Experts of a small language model.
Size: 8 layers, width 160, vocabulary 1075, 17.1M parameters.
Below are experts of layer 3 (counted from 0) of a mixture-of-experts language model. Rows are named router (the router's row for the expert), up (a neuron's input weights, with its number), down (a neuron's output weights, with its number) and show model dimensions 0-159. Each number is 50 + 12 x the weight over its row's rms, rounded and kept within 0 to 99.
Before each expert's rows: "comes before" lists some tokens at least twice as common just after its tokens as in all text; "gets" lists some tokens that make up at least twice as much of what it gets as of all text. This comes from a sample of Wikipedia text that the model never trained on. Tokens count by the router's weight.

# expert 3
comes before: ", ", "s", ": ", ". ", "s ", "al "
gets: "ed", "el", "ing", "ent", "ation", "tion"
router:45 49 56 66 66 18 53 56 52 50 44 31 12 41 55 59 68 49 42 33 64 59 47 51 29 47 43 37 70 58 43 46 44 40 48 48 49 65 49 74 42 42 67 50 60 39 44 56 45 63 68 57 46 65 32 52 54 73 68 33 54 66 44 43 44 66 60 42 47 62 62 41 69 46 47 53 60 29 79 49 36 35 33 61 43 47 43 43 40 67 57 37 60 73 51 52 78 52 45 52 30 55 41 58 55 80 33 37 41 57 49 46 53 68 45 56 64 41 39 42 60 54 43 39 64 50 39 51 57 41 48 30 65 45 48 46 62 62 47 64 66 47 60 31 60 51 53 43 58 49 31 47 57 61 48 40 37 69 59 35
up4:54 39 45 41 60 51 63 50 56 30 66 47 33 39 50 58 60 48 37 33 82 31 47 41 37 55 35 54 29 51 51 37 50 68 45 45 53 56 41 42 48 68 36 39 41 51 40 72 35 50 30 63 25 59 56 57 53 41 48 25 69 47 22 59 55 50 41 56 62 50 40 47 44 47 56 61 54 50 72 41 55 46 49 53 43 50 73 54 56 51 65 45 51 58 47 56 47 63 42 65 70 44 29 43 39 49 67 53 61 59 37 43 65 54 33 25 39 46 59 33 22 59 62 42 45 53 50 56 62 46 25 36 55 53 50 34 73 44 32 50 48 26 59 38 51 61 53 48 37 28 44 50 52 43 68 65 46 27 22 56
down4:41 44 77 43 65 38 43 47 60 62 45 44 66 43 54 62 45 37 82 47 43 59 44 62 50 47 35 46 61 84 34 59 48 63 46 48 47 62 64 50 56 41 46 56 46 64 42 54 72 54 69 50 50 54 62 36 43 51 62 78 52 55 38 58 61 42 50 43 47 32 62 55 69 48 44 26 33 49 37 58 44 57 63 31 41 69 18 63 63 54 73 55 46 73 43 64 45 31 41 46 60 41 59 35 51 42 40 61 34 59 45 76 50 48 45 62 57 68 46 56 57 47 33 62 48 32 59 59 50 53 53 61 39 52 49 66 48 60 29 27 36 51 39 48 45 54 52 63 44 85 55 62 38 58 45 66 59 61 50 51
up5:49 46 52 37 31 53 62 41 71 53 48 60 75 38 27 53 63 59 49 53 45 50 46 48 36 55 33 19 64 43 61 44 39 37 66 43 52 21 44 53 49 66 56 30 36 42 38 48 55 46 47 59 53 58 42 50 56 53 38 58 21 72 45 41 59 41 59 45 55 63 54 28 32 40 61 60 70 59 53 59 64 82 46 49 56 47 69 58 50 54 37 53 44 68 23 38 50 64 63 29 56 57 47 59 46 56 58 53 37 53 40 27 40 33 47 53 42 39 41 49 28 50 59 88 47 55 55 51 46 29 61 41 63 55 39 53 59 60 38 55 50 43 34 64 45 42 77 46 34 56 52 41 57 44 33 54 35 59 56 55
down5:46 45 65 53 50 45 59 51 62 45 61 66 34 45 62 67 49 50 40 55 56 48 50 36 63 40 41 74 47 79 43 68 58 49 55 70 26 63 51 44 49 31 22 50 47 48 69 42 60 64 43 78 49 49 72 41 34 41 64 42 46 41 32 55 40 67 54 59 49 59 41 54 53 60 50 53 47 52 57 57 67 37 46 42 25 70 57 71 49 43 37 73 54 47 38 46 53 25 44 84 53 50 68 34 41 75 42 38 57 41 39 63 59 53 55 56 55 63 54 49 70 48 22 14 57 48 46 48 55 69 50 55 54 35 54 45 46 38 67 42 47 50 42 52 55 43 32 34 50 49 48 49 52 46 57 48 63 66 32 40
up6:60 51 32 56 47 54 83 56 35 27 34 62 47 46 45 75 48 49 48 32 38 39 58 62 61 56 63 62 50 28 45 39 53 39 45 50 59 66 56 34 44 50 44 69 64 50 33 49 63 41 55 41 58 56 54 42 51 77 54 63 58 53 56 71 57 45 44 53 38 39 45 53 64 55 34 65 74 33 57 71 74 45 43 46 27 41 43 57 69 54 52 60 47 58 47 34 33 54 32 36 46 35 62 66 36 72 61 37 48 50 52 40 36 46 53 37 69 68 68 45 41 61 38 41 65 51 42 43 44 53 39 50 41 54 34 64 38 46 48 41 41 49 65 24 66 61 71 57 44 50 46 68 52 42 33 65 33 74 52 50
down6:64 39 40 61 44 51 36 40 41 64 47 60 62 31 57 41 32 59 50 58 54 51 66 37 41 19 38 55 46 58 67 60 50 81 66 58 53 48 61 39 59 50 49 07 28 57 62 35 48 51 41 71 44 49 60 55 69 26 59 40 55 47 36 28 48 52 43 51 37 54 46 49 75 60 65 37 49 51 51 17 57 78 59 51 49 49 46 47 48 47 47 42 36 54 53 59 63 48 46 51 62 48 25 39 51 62 30 45 43 40 43 61 45 20 32 68 54 62 44 48 39 43 53 69 51 33 57 56 49 56 54 56 28 52 51 36 59 65 34 60 55 45 56 41 48 36 57 39 56 46 42 49 40 61 70 40 52 31 48 56
up7:44 70 52 52 75 50 42 39 45 38 40 20 74 60 63 47 42 45 39 38 43 50 45 50 62 61 51 67 53 61 73 63 55 49 53 40 48 32 55 63 63 70 42 62 67 53 51 67 46 53 49 56 25 55 50 49 83 37 33 28 34 59 61 17 70 64 53 28 42 36 31 44 54 51 52 63 39 56 46 42 43 34 39 46 42 52 62 65 49 67 36 39 48 51 34 49 47 56 45 57 56 66 44 61 90 53 41 78 50 79 49 52 43 52 50 48 50 51 66 27 40 46 65 33 51 45 41 39 42 58 55 61 39 43 52 52 40 54 54 52 39 56 69 50 69 49 57 46 43 49 63 56 40 34 56 53 46 61 55 51
down7:62 38 73 54 43 34 53 39 59 47 81 52 45 64 38 52 52 54 51 61 41 49 44 53 50 28 37 29 49 47 27 60 38 55 25 40 50 34 53 45 47 44 58 53 65 52 43 37 42 68 59 57 27 45 40 46 32 47 75 38 65 33 36 63 39 54 45 48 37 60 49 51 51 54 43 41 77 42 51 56 52 68 47 63 45 47 67 52 49 43 64 56 47 38 54 56 47 47 34 52 73 47 59 47 26 48 59 33 36 28 55 55 62 33 56 65 57 43 38 73 50 49 33 59 59 53 52 82 55 43 31 45 47 82 50 55 41 55 47 41 71 44 39 47 46 61 28 54 64 67 33 37 46 55 32 37 50 57 74 47
up8:57 26 42 69 44 63 53 25 46 46 40 69 38 37 68 44 47 67 42 34 58 39 44 44 19 57 52 51 75 57 44 60 41 55 43 60 54 53 62 77 42 81 65 60 50 63 56 44 38 63 40 17 54 48 55 58 49 55 33 39 80 66 58 49 46 42 52 37 46 47 42 50 78 62 49 62 59 49 51 52 42 44 51 54 52 35 36 47 46 31 52 51 54 60 35 35 50 50 31 44 63 45 29 65 49 48 38 68 45 57 54 54 48 30 45 77 43 41 46 42 49 71 66 58 65 58 51 44 57 62 55 53 45 41 52 38 41 49 57 59 65 47 65 49 51 43 47 75 81 47 37 60 60 34 38 45 43 59 60 64
down8:51 66 61 57 45 52 53 78 53 49 44 43 46 41 53 73 45 38 46 66 41 59 50 78 78 52 62 34 50 51 60 50 44 38 30 55 55 68 51 37 44 61 55 58 38 38 49 47 56 37 58 59 51 51 47 39 28 33 51 82 24 38 52 62 64 46 80 48 36 53 51 76 49 56 23 75 65 54 59 58 69 48 47 60 31 53 65 58 46 52 70 56 36 56 52 56 46 61 60 49 53 56 69 65 41 57 59 30 29 49 41 49 42 60 41 34 50 59 41 49 51 41 30 41 42 34 51 43 52 47 72 50 37 52 43 58 27 53 23 52 34 31 41 41 58 47 46 31 49 37 58 44 35 56 56 34 46 48 44 42
up9:52 41 52 38 53 39 70 36 46 54 68 62 34 39 46 45 62 53 52 73 56 64 62 65 58 50 77 42 26 45 41 32 46 35 49 50 50 43 70 47 65 67 55 56 41 34 49 52 57 41 51 33 48 47 51 71 48 35 31 49 48 33 38 53 37 53 70 73 50 35 52 31 55 56 85 37 61 42 58 66 40 56 54 48 54 44 36 38 33 70 38 58 38 58 54 64 55 65 28 60 34 39 62 65 65 44 50 46 51 69 32 42 51 48 26 44 45 53 70 44 41 35 73 48 58 26 47 59 55 45 60 32 64 41 44 34 69 49 55 55 45 68 61 47 74 47 48 48 40 56 47 48 42 44 31 60 50 33 68 56
down9:67 45 52 46 64 50 55 56 60 52 60 35 73 71 68 67 58 61 44 47 63 55 40 49 41 44 44 52 46 36 52 63 59 59 32 46 54 43 76 56 54 74 38 41 46 58 74 53 75 70 59 46 70 65 41 44 51 61 58 42 55 50 58 52 50 40 56 18 52 61 48 56 43 48 44 53 55 76 54 57 65 59 38 34 53 59 66 54 59 38 64 53 72 66 42 58 33 52 13 58 73 44 57 47 37 43 43 57 41 47 48 39 53 51 60 53 71 49 61 42 65 63 49 62 32 56 45 52 50 58 39 52 76 52 62 50 48 45 33 34 54 31 52 46 55 56 65 48 33 54 35 20 55 64 52 19 33 46 42 44

# expert 13
comes before: "ed ", "ing ", "e ", "er ", ", ", "ing"
gets: "k", "ain", "ak", "ow", "ach", "um"
router:41 73 52 45 45 48 64 58 68 55 52 52 33 39 69 40 64 33 45 21 67 47 58 59 48 54 48 25 56 58 65 40 67 50 42 36 40 37 40 53 64 56 64 25 54 53 40 35 51 52 47 69 46 24 45 49 61 53 38 46 78 64 67 41 68 45 45 61 47 40 64 48 54 40 39 46 51 53 24 49 62 50 58 70 34 39 40 42 60 37 61 55 62 78 53 61 40 65 47 57 34 59 42 54 32 58 35 38 49 50 50 29 47 67 46 44 40 37 65 23 41 38 43 41 38 40 36 67 69 50 59 45 49 70 52 53 68 38 58 62 63 29 52 39 44 25 63 58 60 47 51 62 57 44 55 44 35 48 36 44
up5:43 70 71 56 63 50 52 65 60 67 49 53 49 59 67 56 31 45 56 38 57 53 47 55 38 38 55 58 55 44 46 48 26 45 46 48 48 44 48 39 33 54 49 55 52 49 34 54 65 43 71 49 56 42 28 53 60 59 62 52 61 49 63 69 38 76 32 68 41 29 44 31 53 45 55 41 61 62 66 38 55 32 58 58 53 58 53 74 50 29 58 64 32 35 68 59 52 38 49 55 54 60 45 68 70 64 74 80 51 71 44 44 34 45 45 37 69 64 50 48 39 55 47 58 58 54 54 49 50 64 64 58 45 44 58 32 52 30 40 19 37 26 65 48 78 62 64 62 60 44 27 44 55 46 38 44 48 54 49 42
down5:51 08 41 45 41 27 44 74 42 53 47 38 62 40 63 52 55 61 51 41 42 59 59 36 55 26 52 49 50 43 35 75 48 56 44 60 47 50 45 41 33 37 37 44 49 59 40 49 30 48 37 52 60 42 76 61 43 39 40 60 75 66 52 26 36 42 53 37 31 57 60 55 70 53 56 55 68 49 40 59 64 49 52 38 53 44 38 50 68 41 41 31 57 52 27 53 65 44 44 40 48 42 38 27 55 60 28 51 38 56 51 69 52 58 60 55 48 43 33 43 68 42 61 58 55 36 54 43 47 50 42 59 48 75 55 55 54 79 42 63 44 60 14 48 31 52 41 59 49 54 59 52 60 41 58 53 38 28 45 46
up6:71 41 60 38 51 79 74 55 45 49 57 54 70 48 60 38 61 16 46 74 44 56 63 57 43 59 62 62 26 44 66 56 44 67 45 61 62 46 57 32 53 60 47 26 28 57 47 51 56 65 46 54 38 32 73 55 57 45 49 53 49 52 53 52 35 59 66 59 60 67 42 51 40 37 45 45 41 34 55 60 66 44 67 52 38 32 46 54 45 43 50 43 35 57 40 60 66 52 15 54 43 49 39 25 42 62 62 41 39 70 68 55 66 46 48 62 49 56 44 47 58 49 70 62 49 55 44 63 58 50 56 83 45 42 39 46 67 53 50 53 50 52 62 37 30 51 42 33 43 52 38 39 69 40 49 70 62 60 65 42
down6:38 40 53 60 45 43 19 62 30 25 43 49 31 40 42 55 38 54 42 42 59 43 43 57 55 42 61 63 78 69 42 39 61 57 58 49 44 47 38 66 55 77 70 57 41 17 73 71 46 49 40 62 53 76 37 56 72 50 49 44 48 47 58 50 48 56 40 55 57 32 59 56 60 51 47 50 64 62 28 56 55 60 55 46 47 67 62 31 47 43 50 52 45 41 69 49 46 58 54 44 39 30 52 59 57 63 61 50 78 40 40 60 37 26 40 50 37 39 70 39 64 65 39 54 67 42 59 41 77 65 49 28 47 67 41 42 43 62 43 48 49 52 50 59 44 47 60 44 46 29 34 47 38 42 51 38 49 56 32 40
up7:51 77 35 56 41 44 39 41 51 56 59 59 57 22 38 50 91 40 40 37 40 36 40 57 41 58 55 47 40 33 72 41 54 69 72 41 55 37 66 48 65 55 71 45 68 56 48 34 63 59 58 57 49 43 54 47 50 58 59 44 50 55 51 60 38 58 55 37 30 46 56 36 52 70 67 53 37 60 30 53 41 32 50 61 34 35 52 46 58 38 25 56 36 47 64 49 67 46 31 54 47 53 50 36 59 49 49 63 81 49 36 46 53 58 21 40 69 64 42 46 44 57 64 52 56 42 52 57 58 41 78 55 49 44 60 40 51 43 53 44 57 41 32 31 51 34 51 33 60 29 53 55 32 35 49 51 47 49 43 30
down7:72 41 47 45 36 61 52 38 51 41 73 51 39 78 37 33 31 62 30 49 58 53 52 78 64 80 25 33 53 44 71 37 52 36 60 45 51 53 28 50 39 46 50 46 56 38 50 66 51 47 37 29 49 49 37 64 53 62 36 61 53 64 53 37 50 46 67 64 57 58 39 46 41 71 43 57 48 59 49 73 26 38 42 47 25 43 53 62 43 49 46 53 64 24 46 56 42 39 53 55 48 56 42 45 36 52 49 64 40 65 61 52 37 39 62 57 62 55 58 45 43 64 43 55 32 41 53 46 64 41 42 70 51 64 58 39 58 69 45 49 50 22 49 39 64 65 48 55 36 44 35 62 49 41 20 47 57 39 41 34
up8:63 58 49 59 30 61 44 41 54 43 63 73 44 43 52 51 47 60 39 52 18 63 47 52 41 53 58 51 56 68 36 35 55 62 57 60 51 79 50 73 52 55 62 59 76 55 52 58 51 45 41 40 59 44 15 64 30 58 55 46 66 22 55 48 49 64 66 59 66 58 42 41 54 46 55 41 39 58 61 75 49 56 55 17 44 52 54 77 52 64 45 52 60 61 42 63 62 55 45 43 46 38 43 50 55 44 37 41 55 54 52 57 32 36 62 71 50 55 31 50 61 41 44 41 36 33 45 48 20 58 54 76 44 64 42 58 58 43 31 48 58 59 38 54 48 32 53 46 66 26 34 56 58 36 64 56 63 55 47 42
down8:39 46 49 52 60 56 38 49 32 54 41 59 63 66 52 62 49 55 60 43 60 70 60 45 51 48 69 52 57 23 63 61 40 54 52 14 45 38 34 53 61 58 50 45 56 41 56 66 41 67 46 41 41 45 57 39 63 46 36 43 24 79 46 35 66 60 33 46 66 66 66 73 51 57 53 40 60 59 44 41 57 30 56 42 56 46 68 35 48 40 81 52 42 53 51 36 58 33 49 50 41 58 56 48 68 54 62 61 53 46 45 22 45 49 36 49 48 55 51 72 31 56 61 45 69 60 70 42 48 35 30 45 33 49 60 68 51 23 70 63 44 65 36 50 74 55 56 55 45 40 68 53 43 61 31 55 47 40 57 46
up9:36 35 67 45 40 68 54 38 35 32 29 52 66 47 57 59 55 51 63 41 62 51 66 50 66 42 34 71 45 69 08 58 47 64 52 43 21 32 48 65 61 74 45 46 45 49 41 43 52 66 34 31 44 27 47 55 43 39 37 46 63 55 45 58 45 56 49 62 21 50 55 20 62 45 42 40 55 49 50 79 60 49 47 51 51 36 63 45 55 45 61 51 46 68 52 55 57 42 56 33 45 53 70 49 69 43 42 48 32 51 37 70 47 58 31 31 50 47 51 52 38 52 34 55 30 46 46 52 62 38 46 51 54 69 34 42 52 53 38 44 50 30 49 66 53 43 28 65 66 61 52 55 61 49 54 44 33 39 39 53
down9:50 61 40 59 44 46 51 40 59 73 46 42 53 31 53 59 52 49 51 57 57 55 48 65 32 64 52 49 76 68 56 33 39 49 46 77 69 66 62 50 42 61 48 42 35 67 35 61 54 75 34 64 41 42 47 40 37 36 46 52 42 37 58 40 56 68 57 38 75 45 51 44 32 46 70 59 74 50 65 48 52 39 37 37 34 55 66 64 39 53 41 47 49 35 59 33 33 50 32 52 37 43 45 49 50 23 55 54 34 47 55 45 37 71 42 56 56 47 46 20 30 67 45 47 59 45 46 51 33 74 66 42 57 33 51 60 46 38 63 39 60 47 60 49 32 54 57 53 42 56 25 27 33 71 43 47 38 38 50 44
up10:13 60 40 57 34 50 59 35 42 57 64 59 53 27 48 63 50 46 56 43 47 50 47 51 45 60 56 57 04 49 59 54 54 48 34 55 53 47 59 41 69 62 51 55 53 51 45 51 46 50 39 71 67 29 41 57 71 33 55 45 39 52 56 73 55 35 55 55 44 55 52 45 82 48 81 58 41 62 59 57 49 48 54 50 77 35 38 54 43 59 72 58 34 34 56 47 54 41 69 57 64 65 44 60 52 50 69 66 53 37 56 39 52 51 55 49 42 54 53 45 29 44 38 46 53 58 51 66 53 49 33 45 37 60 66 46 64 51 47 47 41 39 29 38 66 37 37 55 52 51 50 62 34 49 60 63 42 40 26 83
down10:43 41 49 54 69 66 53 41 41 53 36 57 54 51 60 50 46 64 47 49 47 48 81 43 38 66 59 53 71 37 55 57 59 34 44 48 34 59 66 43 56 40 35 58 48 51 52 54 62 61 68 35 52 68 50 41 33 71 68 52 44 68 61 64 45 52 46 50 61 46 61 42 45 71 44 32 36 50 85 56 50 69 39 46 52 58 55 44 65 57 42 28 52 37 42 73 49 45 56 66 48 39 27 42 39 24 56 69 55 51 41 56 78 26 66 58 62 58 37 32 60 63 45 58 62 37 50 57 36 47 44 36 68 73 47 51 50 36 57 39 54 50 30 60 28 66 50 51 62 58 43 61 75 54 69 65 58 48 47 57

# expert 36
comes before: "e ", "ed ", "ing ", "er ", "er", "ent "
gets: "ad", "id", "sid", "ol", "ev", "ord"
router:60 59 28 42 62 51 66 62 65 46 59 53 41 34 43 65 50 58 39 68 50 52 48 54 31 42 64 48 33 39 71 36 28 63 54 55 40 44 59 66 59 38 58 45 47 47 40 35 36 49 72 48 42 64 43 54 58 46 77 49 43 58 50 70 71 59 45 66 58 45 62 40 55 43 51 52 61 16 70 48 33 54 53 58 47 46 39 41 17 50 50 67 69 65 53 42 60 29 55 33 47 48 30 61 31 51 31 50 61 56 56 08 50 49 22 53 49 45 45 58 36 59 54 59 53 52 36 60 64 58 45 59 53 60 45 45 67 49 69 51 55 40 54 55 54 47 55 58 43 44 39 47 51 41 49 40 31 23 48 63
up4:75 48 36 73 62 37 59 46 52 59 57 58 42 39 71 59 33 51 47 55 41 42 53 48 52 65 50 65 43 40 57 44 70 38 49 53 28 33 54 42 48 54 63 51 36 56 43 40 62 44 27 55 56 51 48 39 44 61 69 24 44 52 45 62 51 36 35 41 72 40 57 69 74 53 49 56 47 62 62 38 54 47 37 67 67 44 47 41 58 47 50 48 47 68 49 39 23 51 37 72 46 44 50 68 53 79 62 33 39 70 47 66 51 37 33 57 42 35 50 58 52 50 79 56 61 57 48 49 69 52 31 39 52 45 57 53 51 78 48 46 32 43 72 37 54 52 52 81 54 50 27 64 32 50 53 40 62 64 42 54
down4:35 44 57 48 20 39 40 30 50 60 54 46 56 38 32 32 61 70 57 37 68 33 53 64 58 32 54 32 56 59 65 54 52 44 52 44 43 21 45 54 58 54 35 34 68 49 56 72 60 60 54 46 64 44 37 61 52 39 54 59 52 36 46 26 55 49 55 78 42 59 66 43 48 45 44 45 56 36 75 45 54 57 70 53 69 52 49 49 54 60 47 53 49 23 32 58 56 76 54 17 50 42 28 34 56 37 41 58 38 56 50 40 61 33 46 59 47 50 47 34 66 69 41 49 54 79 54 69 51 50 60 52 88 45 58 57 55 48 39 46 55 35 39 33 48 52 55 46 52 44 56 53 55 62 60 55 46 46 46 35
up5:42 64 45 49 47 31 66 50 31 49 49 76 56 47 34 50 45 48 47 57 46 46 51 56 45 47 68 39 32 60 46 54 50 41 48 56 74 33 44 34 49 71 57 48 37 47 79 68 44 56 49 67 23 65 73 36 57 29 74 21 55 52 60 47 30 41 64 60 28 40 65 42 52 44 43 81 66 62 75 50 35 50 57 60 46 49 43 44 45 40 55 51 41 46 50 41 69 52 44 45 47 33 44 43 47 40 49 40 58 65 45 60 44 46 54 35 38 51 58 42 40 26 37 76 57 50 57 49 54 62 31 36 48 56 56 67 39 40 29 47 33 51 40 57 65 43 71 49 40 65 55 40 65 54 42 34 53 37 44 60
down5:70 43 44 42 72 43 46 37 54 29 72 47 49 52 79 55 57 56 50 58 65 48 42 64 48 46 33 39 48 65 60 59 45 55 49 38 50 37 60 42 68 34 30 56 63 57 50 38 54 55 57 46 43 41 46 62 62 51 34 73 57 48 48 53 62 41 23 35 68 50 60 61 63 45 54 43 39 42 08 40 55 55 56 48 31 37 76 65 39 44 59 65 36 57 55 44 54 57 58 32 43 49 61 70 53 62 26 51 45 50 51 38 47 43 53 66 44 60 55 36 62 37 48 45 22 63 54 44 41 46 59 49 47 48 54 55 52 38 73 56 56 49 25 76 64 32 48 37 36 60 61 49 67 75 39 46 26 51 55 41
up6:39 56 78 37 42 52 65 34 60 53 55 48 54 54 78 44 32 65 42 65 62 31 52 62 45 49 51 41 53 52 53 79 37 61 44 63 53 47 37 49 53 36 33 43 41 62 40 53 40 61 59 61 54 31 39 43 57 76 48 63 62 56 49 51 36 48 58 19 49 45 46 44 43 51 65 58 59 36 44 68 26 71 53 56 35 57 53 38 58 43 61 16 50 54 51 46 54 54 69 50 51 57 43 49 47 51 60 56 61 74 61 50 43 75 49 62 27 58 34 76 48 64 66 47 49 31 33 62 46 58 36 49 65 63 52 58 55 56 60 68 36 39 40 53 49 67 61 54 66 41 43 56 57 14 56 60 42 57 53 47
down6:51 51 43 50 41 26 29 66 44 44 33 59 47 00 54 53 62 41 60 37 33 60 52 48 50 30 55 64 68 31 43 59 45 59 57 40 46 30 34 39 59 55 49 46 60 50 38 57 28 59 59 66 65 58 44 65 58 38 43 61 56 52 41 31 61 62 44 60 60 48 39 59 91 49 41 65 60 45 42 52 78 34 47 49 47 55 58 63 51 55 47 57 47 58 66 35 48 49 51 25 47 36 59 53 48 51 47 42 53 56 35 43 40 47 52 37 43 56 34 49 47 55 48 64 48 77 62 51 65 41 49 41 66 51 60 56 53 45 47 70 61 59 53 42 59 37 74 49 34 37 46 56 36 62 25 29 53 51 40 32
up7:60 56 52 61 46 34 43 45 46 67 67 50 65 49 64 34 57 47 36 26 73 45 48 47 62 60 48 26 63 45 30 57 68 65 38 29 45 51 60 51 38 37 45 59 59 49 42 60 69 44 51 29 53 49 37 73 43 67 59 49 45 50 41 39 48 38 60 50 48 65 53 46 59 59 26 43 62 65 48 56 48 41 51 49 39 46 55 37 71 26 45 44 44 53 50 46 45 66 69 71 70 53 43 62 34 47 42 70 82 70 41 49 45 55 42 76 45 36 45 64 70 57 46 53 36 57 68 63 51 44 53 61 25 51 47 64 35 42 44 23 52 56 36 48 37 49 55 36 61 39 50 29 37 43 47 54 50 44 63 77
down7:47 50 62 56 54 48 51 32 33 65 46 33 21 74 58 68 37 45 70 33 38 64 69 46 36 22 34 39 46 58 52 31 41 23 54 68 55 53 57 60 44 54 64 47 43 56 54 55 28 28 40 68 62 49 51 38 47 45 58 51 62 70 55 63 46 56 60 31 30 30 42 60 60 58 57 58 42 42 35 35 46 46 75 28 42 71 50 58 42 46 58 57 42 38 64 40 47 33 61 47 60 62 53 29 48 70 53 17 33 42 47 59 45 49 34 46 46 53 38 46 44 58 43 46 57 54 49 34 46 39 35 56 58 43 63 59 65 38 51 51 50 44 62 50 66 73 45 48 31 57 47 51 51 35 57 46 62 51 31 40
up8:39 67 41 56 51 51 58 53 66 66 34 52 50 23 69 49 59 48 41 40 46 33 44 23 49 49 52 40 71 50 61 60 43 48 46 52 39 43 49 41 48 50 56 31 50 42 56 48 68 53 42 33 22 49 37 46 36 41 44 51 60 54 63 34 40 71 56 48 12 71 63 32 58 58 37 79 49 25 42 64 78 38 65 59 26 46 48 44 51 58 69 48 31 31 46 35 57 57 43 53 53 34 38 63 60 49 58 54 33 41 49 55 53 28 42 38 45 35 51 74 47 50 52 76 52 60 55 40 57 61 52 51 54 63 40 49 71 38 48 41 49 49 56 43 47 50 26 47 60 46 58 51 62 45 63 45 66 72 51 53
down8:56 50 68 51 37 21 42 48 44 46 43 53 56 72 41 40 55 44 48 47 52 46 76 75 35 51 46 66 44 53 57 31 37 60 39 55 35 60 59 46 51 50 60 50 39 51 56 46 49 42 50 41 42 48 58 44 53 68 50 48 62 41 57 46 53 48 39 67 61 70 33 41 43 58 34 48 44 66 29 51 56 47 45 34 57 52 42 63 71 30 17 51 52 31 43 44 40 50 73 85 55 50 62 32 59 33 58 36 52 47 43 44 70 46 55 10 73 29 63 37 44 66 76 56 55 47 36 63 82 46 53 44 56 64 59 56 40 42 60 49 54 62 54 56 67 49 54 51 41 53 53 61 59 38 34 54 57 44 45 62
up9:49 30 63 57 29 69 39 36 39 46 52 54 20 54 41 33 57 59 55 46 54 43 29 33 46 43 52 54 36 55 53 65 40 62 49 78 33 39 35 67 56 75 61 68 49 19 45 51 73 50 47 42 40 43 36 60 44 34 62 68 45 60 51 41 41 40 52 82 48 55 70 55 55 47 59 50 54 53 48 72 82 48 18 45 58 68 55 46 58 39 38 42 55 45 48 55 32 52 32 46 57 51 52 28 45 55 63 52 65 42 50 42 56 54 37 39 52 61 61 36 68 38 41 65 63 55 43 67 57 42 42 49 47 44 41 66 43 43 46 39 31 26 55 67 49 49 60 43 46 53 54 67 43 42 44 31 52 45 48 42
down9:55 59 74 41 45 28 48 60 56 60 38 58 54 32 57 60 57 39 62 72 39 47 68 63 62 44 51 52 61 51 40 35 38 26 52 55 50 52 66 40 61 61 49 40 58 70 73 40 52 48 45 61 63 49 65 50 43 55 46 51 62 44 67 44 45 59 59 25 55 18 47 48 53 59 46 56 55 37 41 41 60 44 67 53 35 57 19 49 61 44 43 43 28 46 35 49 55 43 61 57 65 34 54 72 29 62 31 68 49 54 64 37 35 55 57 60 51 60 43 62 44 75 55 60 24 33 53 44 38 63 58 66 69 71 42 48 42 47 41 45 81 52 36 54 49 59 29 45 40 63 59 55 28 48 41 39 41 51 44 36